Weights of a small mixture-of-experts language model, trained from scratch on English Wikipedia.
Size: 9 layers, width 224, 56M parameters.
Experts: 2 picks a token, a sigmoid router.
Below are experts of layer 2 (counted from 0) of a mixture-of-experts language model. Rows are named router (the router's row for the expert) and show model dimensions 0-223. Each number is 128 + 24 x the weight over its row's rms, rounded and kept within 0 to 255. Numbers have three digits each.
After each expert's rows: "gets" lists some tokens that make up at least twice as much of what it gets as of all text. This comes from a sample of Wikipedia text that the model never trained on. Tokens count by the router's weight.

# expert 22
router:131117112111111165119138094158108106136127145151112118129117093087105164172132118114132129087096110138126160134126111114134101103126118150171152083150133077104138146104127108153130173115101155186092132107111134095154117145171156099142132137126181113108118131166146094132135126104151142150154098154150138120186142168088087090119118129104143123129108161111107094097132133133169090139112113094119153124146134158109133130114119123127103120132116124117105119123126137147094113149159141139101108117163130112160136173092149147117172107129180110116098180093134118121141135132133060125104136075140104135180153151108100122142134151125110137135202087122132146122154104128129136097133
gets: "| ", "6", "7", "12", "5", "film"

# expert 16
router:140138122111128144080152064159121108116126186177128148135085110091092133149143115113146127111101145107126147104126103127167096149134156171164150098126137097101117115106116094170124160110112159174091150134128142087143097148168150096137122139123159127120115106149134096132139110095129169131158093186175112114147174152082088094114105122107133098112150143119066139106127119152165101126128092120108163138121124148136130166123118133138115089149111124126099110104125130121119121143149124113115085113142132117136169141103163150107130097131166144129097152094131117131148114124115087137098127097118094138186168139124112129160108125132129153126166076146106146111143117120116146097129
gets: ", ", "and ", "), ", "\"", "did ", ": "

# expert 32
router:142125094115129151110143096161122113146132159171126130145109097090089166153133105118145104114098137117142184102130108098125116110124142126157128106159131080096123153113148095159109163107102136162098149126135121104153103137149153125128142149149149132143131120169118086132114147110106165129154112166143116098169143149066089109113129119118147120144124164093096094099122132152170113152135112094111166096157128135096113115076143116134121136133120105108086141113097149158101130134126111087086121105144133124156150165073154148120143112140155124092109164090121103136139122100125077136108117090123109142158160132098099151164117151118127147129187112126123140091156078107175144111134
gets: "| ", " ", ", ", "the ", "a ", "N"

# expert 3
router:129138083110124161105138141143122139100163179150167127123107096068108153146144107141124108134081138124162145106126130139126113163172138117123099103118109113135149148124137127112135145126094157127070148139179111131138126164171162136134121158142163137080109149172106059140136116111103130094131113130158136119122123152108109174134144109100154120137132142100109143128157134195167132121124113105100166150171141170075117164079147098126129102142118126124138141073124137149147147125156128156113111113175118138148147146119131125094151088138099124129098147096156101096153102111127116139099134096134129118170126147112115112108119118149122138135158095095112131137127136074166163086118
gets: "\n", "- ", "(", "/ ", "N ", "had "

# expert 27
router:130119106111098187098144101154109119125148168147134119142091078081097164177127130123136125133082147151155155132120122094121095132125133135129158112152137085107115148110151096151117164116110162165106147104139126124144108159136131112135119171135181148090127140165124083151109114134131160180156128161168127104143142160100089112137156094136134140143138150131092119097129139144143096147133097086095147123162115145102115129087135128139123119111123108117106158101145179124102121140147118115119094124157109122141141155085144152089143112134180096111084174072142101112132128134138081161122125092138108130166139157100094121143141112127114129115164093134126110128154113097149126083145
gets: "\n", "and ", ", ", "which ", "Animalia", "2"

# expert 53
router:119163097128163140127160122158155123117172144135120125113115110109098148140148086107125165142118154118142152125102129137108080144149126143135167085133104126130103118115124092130147162126139143178099066122147170108110118156168124100108109150126122161124116136177136084171122105100131132118133126154156133136144140156073053156142109101123143121113138133138078131091142150128163111137142148114111150125117108133115128150100145115134091128143114148127102122104123145114069119124142088085122087139179137113118138180060130135094182123111153097140151118127104109137154125135120116172096162134134138109160141145120136182121120145095084143133168112130138124153134150104145101113166
gets: ".", ",", "°", "% ", "th ", "0 "

# expert 26
router:116133126137137159100185161135150120168114160162102127128110102114119153160144129143158132107103131109133174116127126136123083081129139119174139121144107076125117136129138094125093102066125130181074113120120105095136116109158112111108114142114093129133139139155162111171145110095165125146134152156144139083147137178119088136107091100107145124118090153104118061131115140128172125116112131097102141130105121144118165129083128134133112131144126108137112097126110104124116157131145131124150146148163120139098167177086126130128153115114154132105101122151119125163139122185160072130062154113125095162143120151100114120142143155127141141118158096131159120114168096126092116125114
gets: ". ", ".", "C ", "-", "/", "_{"

# expert 1
router:179144085121102167125115083164113117107134127158142131079115109126075167185107143107137146109120084154119122110118106115123119136178123131138103066146126123130125121150123131127123171139093140133116155110138138107121115174161140144125102146143168111127136128157161129100138117117102137140146095135129136156137118158133136105152156115098158128137112166157136130100103100153132109155143090096096137119167158120117070116113121110147135128120127081124089123112127125151111113132132131106114117146140133141163123139114126139144138105138144119125144134101146100119169154107138144129103134052152119103197143101144079121137157149094106160131206108149128131075177109119169107095128
gets: ": ", "- ", "t ", "us ", "um ", "'"

# expert 24
router:136133097120113172130101108131090095117177142134113123104118084104137143156166121126125115124100133144132157161119112077110122137093144117110145114155121082115118157088095077157103135146090122140122125092137134115142120124116116138116149148136164140112128142149120095137118131111113138174147115126142117107179176154081119083142146135135128100150127165115078105080148117143153056169135098105113178136126128140077114126074141093115125114133138117081101140117115157150125143164135126123115116123174120152139129151081142167125134085118164123138146164114114110113156149095151108116106125120124110136133150126085107158140122140117087161117156118163136172117130085116160157097161
gets: ".", "can ", "would ", ", ", "will ", "may "

# expert 17
router:118143101107064134097136086140125116147158193157153112120108092128104136138148093157150152142112121148138126154136103093106089123145149111114153105159136119092116144105167130151118115106105128138098111089172130113145110116121111106112108149135140140120122134152145084145135149128110146132175110153170122072146157171104069143111109086099139120153114154085060094110100128145134100177101151094110153136121115137150110120132144151136127119139120100125090138105147156114118136124153104160094138082155136112132153166076134127091146157117170111133114133134141084137116152107119089150099134105105099157164139128123119144155149164151093115142150118132142098142164102119119094106118
gets: ", ", "to ", "was ", "3", "1", "until "

# expert 19
router:123093146111069130124119126155145144127161159132125101122098100110123126155152117123100170103108113129149155115116092130120109111108151110151116118148134089090120123134140091123086115104094164164127163111137120122119107141127148102136149151129157126088151087174111095096151100132123134161163099131180078128139152138054096140094157133173119134140146148116075119122134126122141080124175143116117183062159104134142098151103139127122126129118116110116096148094111133140139172114148100123140105139137114140088123171081179128106127122140143157107084127112114069114135122124110091137119127104115095121164163155119132138132125104129137133117106112117113156115133088131163116091144
gets: "by ", "from ", "of ", "for ", "L", "un"

# expert 54
router:141138115125116152092181110154148102161110169160120103122115100118121172150142107153151125111104136142168148104112138133117092086113148117181139100162127082117120145132128078145093130067106149188072128118131119134136125112139121123120108130116112113115143143139144089141126097077146136150131146143165152096132126186119108136119086099119160107125068148107109052163129108124152127138106124085109127125110116143121139109104131136097145137145120090145114113114120124115123151117149140102121133160157129124109163182076126119158154101107156131081100151122140137153133110167131075119081134116125110138150103172102111124119141166127126137125165106110156131113158117120122112098132
gets: "-", "j", "″", "'", "G", "L"

# expert 15
router:121159125143118172079127105151141120173110123159102117110119106126144140165119132143131164138110119120144159104103112134128076102166137120161116123154119078120141111143152116139096137096106148129094149103099134116134140157157127159112120124153122082118138119136180099146166129101152086165119117141149128113156140162156135118158114104138154129121106148153134081128119117114169137120130126073108182088155142146110116118108114086111136091141133095120088138130102140141129137159162132163140156127160124159131145176074135153132159083114131095091119141100171130132158123163117112144071146104158076136151086102104103119141142160118148140136195121107142091108138111130116119099143
gets: "|", "a", "o", "-", "e", "k"

# expert 41
router:123128141098133144110143106160138112166156164148124114116102112092130158136177089136115106118104140138153153099107124100141105116114153127143172118175143076102150138093152102132097109064096137162104144109139141096132113148095134124118149137123095148125131120153141097118129118093119149133174110137168094095146149140108049100092136109121139129119101129107115090133144131131198126147134149093126136093127118151094130145117133133117118116149128095120105159108130106144130144130152133134127129126132119096135165160097149163134123083138145131080098146109142113121186125151129065153074134119110096133155141141090124140152137171140118157130142116104141146121140065111125118082170
gets: "(", "on ", "|", "and ", "202", "-"

# expert 48
router:126110110124092173081126102188145114147133109165122089089096126126119147162100113122110164126134125131134139120121120157136092106151146091164112064143121096108100132143148114123093170090092127146109158099128174115112124152143141138086117153133164102160161105118185138103162107113135114171148112134133121121120127182133143135164105128111151141099107152140115094138124130136155126113112121062120150141127127103131122131114136149125109132142115105162102115135121158146100125125161136150134107160176141123146120185115167107104153088079140093129110177105156105141166095156122130115090161068165130133158116123109124112102141159134109128139157105149114110113161117123118096116123
gets: "a ", "an ", "'", "on ", "s ", "or "

# expert 60
router:124142122112126169096134079155128076122145148135137128155125111104082159141146114117143106115115135162115152121128104113120090124140138125125117079155125132139126134117120108170099133106066173151085158143123117118114111122154139112123134157130177120130128126167143133119136109096121160139174087117131066093141110154080118089092108113131141104111146147122098116119147141168156095126130132099104178129132104133128123159108154105119112114140148083079079147127102148136122146135140118144091076144164124152161151169100133133112131046121129113127152197106134094142145150108160099146135154126137118124185130145109110152147112137119099120147147103130106162122148093106143126120118
gets: "on ", "to ", "by ", ")", "of ", "=="

# expert 30
router:102151095092146140063155145149111098149153135172088087120121104132086132155099117116138132147119138124140139116133120088116073119137112137117118075130095115103123151123150123130112120120147173163120136127152129101156125131141108100093132169149128142139144181097135065180136132117149125130106119148133140110187177159111128138114142117117134095129143158099083152091140158156124115149116107122091191078106131139095139120112141096141132112144113130117114114117123148121073138138132128097135128127139138137111151148080123136094179111143156096130089117112102105168149103118152080151089141103138097119137146139107127133143165121113125157142190093124151099121134127110156128098129
gets: "s ", "°", "a ", "-", "t ", "th "

# expert 55
router:152145094127144148116101096134147093134185139158114156132099089112161114139172115141140106123113128110162143140131115065104101121156140111136159123171096087091120162093139138122113161123114120146101121107101139098115128186141096108130083115139163157136131130158151089120105138128117128182152122148146100087159164138084091118134167129138144161125103159115096106122134121134123121150097152079182156127116136161091091146098124116073145124173104128129110142094141170141108149127129139126132079114147115141132129117080141162084152117145135131117101154095077113136142122126098104155083148112103106141136135119088138158138118158142098125122152125142108135127137106110145104106132
gets: "the ", "to ", ". ", "United ", "Preceded ", "Succeeded "

# expert 63
router:116133093142118145098148090157099113140140148156100129115131102111073156168133102113136121114121154132100146105116119097129101118110124147189125124151144105092142121121130094144100129067105162172115165104135130118140106121141138104133135154160164123154125127150160137126138135073141160136153086127136138095167167153100092115120096105101136121135115166113084094107112133130132106164111130108096144075125120141120129134106130095094105115155109087106111133096115161157100144130156120113127090114135125147141151138105139144129153125141185114119081163097133098133131138113127103116097145086119094139163176156110123141177122156140088124121174117111111163085178089104137123111150
gets: "- ", "| ", "by ", "as ", "was ", "("

# expert 8
router:131124082133148149110158106145095107135123115162104116142121097105111174144138125121113137108094118149131118148115139086148080138142151139148117134187121093087159129130160102133090124105080140156098167104147128122128100109091107131139139147102131122122116119149135123128128125100162160161160108123132124113186152143162097087140136123098143152132101150110086066110112092113155134135098112088090123105110111132105112078084147130099130077151111101104084129120158177177139149139133143095131119131146138130120116158078143129143166126104142092146117141083117141127167114110130136083101123109114114138131128139119102159151148139100109116114160125104129143089156058120139117091136
gets: "the ", ". ", "= ", "201", "\n\n", "200"

# expert 14
router:109152136100127141102156111123119085136169167144126134140106099090109153156150125114145104090058146120154153122151122087141125125117110162153149098171133124114120134100162092161124143129095129154109143111151129126128092151114133131128133116136130115103120110171136128146109140105107123157164095138211112090194173151099089126136129099121134121161147136085102093091100125144149128182109124126115195115127135148141118145125120119111129117120110084094085145084117127148149134112109124110134110112155130148150154143104170157119147119149144106139091150111129110120155132111137107100114111098116098147151125153145114150188141144098096131127170120098114159139155105095158122088139
gets: "==", "===", "== ", "=== ", "p", "===="

# expert 2
router:145131149101116139108131095147095114107128159136136148117094150091101142139160092095167085116087132112114133125126128094139104097132134133137152120169147063098173115105145109145113145099115124184093139147159140100158087139140150133153121149131152149106161123162134117123116113114100157136154113116157098107146204150083079085105136113113144140130136128120080118097128137127145107150105117092125160100122146142112121119093129122085146077139127093137118145117107100153077125146163128140137118106139143143127110130087142152089134137127143142139087130089127142100171139097127090113123139117141090124138157163108124141130146141114134141111188112104145143112159087102172118092173
gets: "to ", "of ", "0", "not ", "I", "al"

# expert 13
router:117127097113118136106144088137116108127099175178129119131116107100083160157134093131140128130099149109128147132142098091174100140131160155194113135157121093080123125125142133143134139093126158154079137103133133075147115143183144136130132149142154114132110139149142097135122128104140166104127098169142122114194157172126092132127098096091153106129125168115095126115138126169132107126094095108125142137119113141092108122126120105113122106141071101128102116123132159140101099147141132101091088137155124118152141152095147129110161133116147132116076150081114118127143107119119111139112136082115071140161141136101104147161130140112135127123185093118083132106179118135125152103113
gets: "The ", "- ", "and ", "the ", "\n", "In"

# expert 0
router:153118132111113125098146122130142149116139189160153152116094087113097158193121132131145139123089142160106174143111101144116103120141154127129095124133132121087115136128116134142118163122125179147078138140135132113113105123172195121144130139158175123099141108167116093130130102148117124126152102144136098136136117157071113113116120128130146138141141175122115133062139122186152089131136113102098154156159147147122121165069139103122092112113111137113113132104119135099112130159142132127127096175195128120119114186091135130090140090132143132107135132094104101094128136105112099129136141082153108112178135151100130134123147096121131133114163099117094139144114113130148097107112
gets: ": ", "- ", "• ", "he ", "for ", "S"

# expert 46
router:133145110163127183130109090112113137152139117141105124110150108095137145166128137149123115139121091160119148135118124141103120105129142114132086122188128082089121137156131115182100128104080176128118141109106127079138128133135135177123127143125148108127118132126125075134130136081139113159126118120127110086202145158049131120130167147135169133122131165107107088144094138132122065143130121097144176103181121137091117106127132092126117104156136089100095119127101147142120150151141137105121148149181097135139114151093138144109158123139117121135128179093164102119154138078144126108108134125163077137136158115105116138141138157152116115133138128123163126121137110120149104110137
gets: "with ", ", ", "the ", "a ", "but ", "that "

# expert 11
router:114107096092123132105149106175150115139113171189108137119121125106116157184136129126168137140108148101136149125116121146166116100148157105167116121135122118142146134139174122141130128069103128184079126152137120091157106146162133103121132125122116137129150118164165105139144126141148133119121095159175142099138152160122090162116104090076124150125154125092107124113099106137158130111108111115118169108150131145130112118131137121117099082114154120134092102069127143110087142115157133111092111132131107105130137154103162135137144122119163134101075120096138124134144108151154093135115147065122082152156159158110098075135139146133123131126180097132119103147148115123105096111177
gets: "the ", "by", "that ", "Coordinates", "ation", "Genus"

# expert 57
router:144133107102139157080147088157130129155124154145113095128100087117148150166123089120121135109110142146112166130141132122134121096145157111138137070152106080081119124134144102153126155098083157164097140104114133092144110175121136130115129139139155111126143123131154089128113122105148121149138091171161127090171150160100104091131138111127134130138129131127086128102117127128143093145114130098109186105144144123091106124104126121103126097165118103100114133093130151152110104151165109128110096092135110151120135139078169169139179122112138135111077161072124119138136127124112071140110140081136079137177138160115100145150154132129132130116185093145124146101134111139149139109151
gets: "| ", "–", ")", "the ", "; ", "H"

# expert 58
router:185132105104096147085111086166166109130144095114131130133091097099136166123135115140114127087109119120175137108143125132114123115157164119173123089159161081118123144137127083162120145118088121160118149130116126114138119143145165137130101148134141117123113125174139163101130117118150145138146136136185066115123130166134086106136099109130145097123099126143115062095156111128169140153140143086125126124164087133115131139116126135124146132128100076141107152106129159141128115123151112138108124143146117121147135145117144155151142115102156089100128188036133120127135109138115110136091123110128119125170120163114071124152121152141118129148164088110112165116154094122149152106121
gets: ", ", "ic ", "201", "an", "who ", "ers"

# expert 50
router:133141102111109155081111081163115143146137145154117107124107101103101184144128097115118127108093143144143149134140117127106115134116139123171140085157117102119129142118149108140108160101084136172101140080135139103133136137140141120119130143146178104119138110160133101112138123083107132150160069142167100106157148162099118093127142121115137102136113166111085108101142139147133079152127117077119165129133114151101126138097115090116110111134114106096093140111123156128086128141140105101118084126140122130141126162088164145113152108106159101114102171097115095124153100117112107161114140056134112119183158141109116156160132157124118159152177102110099125099163097111138146097127
gets: "in ", "| ", "the ", ", ", "of ", "\n"

# expert 39
router:098109098111113136130139098159137123101145151144146120129053066127113158129146101118105140142122107141164173143107089144126118136128130111153128106133128120103086115120118126151135118130120126158092130126161173108133082112163148089121145155120158149141092111177150105141135118114084146147181084167165088123126122164117066120113097097151113088140151139085097100124110133146140102140143131098137126119121095126185122159136132160143113138103108113096107125133143127135140133095149119136094127124147118096105149166103165124086100119108146114126130173131149066109125115136102089159132139081084103125157160135131118145154117158147078157130097121123126140134161132133121094109142
gets: ".", "u", "am", "s", "it", "ing "

# expert 56
router:135123120095124151089156103171131117122121135138097128147087127100120140134108122108113103127088116122149116123121122125177123125142144128143119085165090111129134143138147116117092136134072148131115156144159115100150095122154120118125116159106140126115165107154123130124147121109144142159179066092164092126141170130110048100101085114133126101126065141091122116127100087139161112142131119111129147077142109137153125108127124168112138131133094104117104139093129109120097136115118135108103097095125144133140111150129192122154119128126157134099094142099138080143169102126112087100110101130137105148170175142127111119134121128143120127130151090074106122089162097136183167102122
gets: "of ", "= ", "9", "n", "ian ", "School"

# expert 51
router:120112109115122140109129119134133103107147148163110135130089135075110175156149094087139098112116113127109147132111117120119121123137143116137123103170114095114116121107107100140135171123107130130112130119185153111092106165141161101130138140108180158147140113174162100150115097124098156117157054146136123102142158142088096141134152129104163127109120157065089136102117129127163113130136120085134159132113149130130092120106133098116121125119116140150110138105093121164062170137127124131120081120182123148141154135117095130102136108148120111133127145106113108132172148099135096127092153089145115129139158117112143171126111149160085161091158108096104169088132112086154142102153
gets: "s ", ",", ") ", "th ", "al ", "\n\n"

# expert 6
router:137144120125136134120125130132133121133141159145125105090111106126122149172118104142142128132118150117173135109123103090133110122119140143143149100161105088083144148138158096122125120071106145176117099139142136077149133170125111148109126144129129148119159125132180077112136144091160132136119114157158112114161139142131096128121151122109130129113124140142095118114160123137145118131117099124120201100118109141051123145115137138120124082140110091132122104093107168131090098140171129103103110139141101115110132134082185166144213132112141110103065111078131117145144120136136069141088135115136096146143127138083120136140156130111160126149152090112153116121152114151151143104158
gets: "–", ":", ".", ",", "-", "F"

# expert 18
router:136093140120129119098111144169134134141164162162109111074125116124109133173123097146183109094132143107155128103132128100112116122106128124128101103155125099093116141117157096170109169131125140144150147156100126137145143162142140101164131148143169158122150125111152117107113129154113127140143120132173104121136152155105126082108121139133136134100121161098122116086127134178116135146124080126101168115157140170131131133092135096147138126142107092094096122140119166115069161113153126106133137149156130140087166145095146129102168100137133089086118147113115124146120117135153119147124109109122073158183117158126107167134128151089152132166165083128151112092126043136124128107131
gets: "- ", "\n", "\n\n", "The ", "See ", " "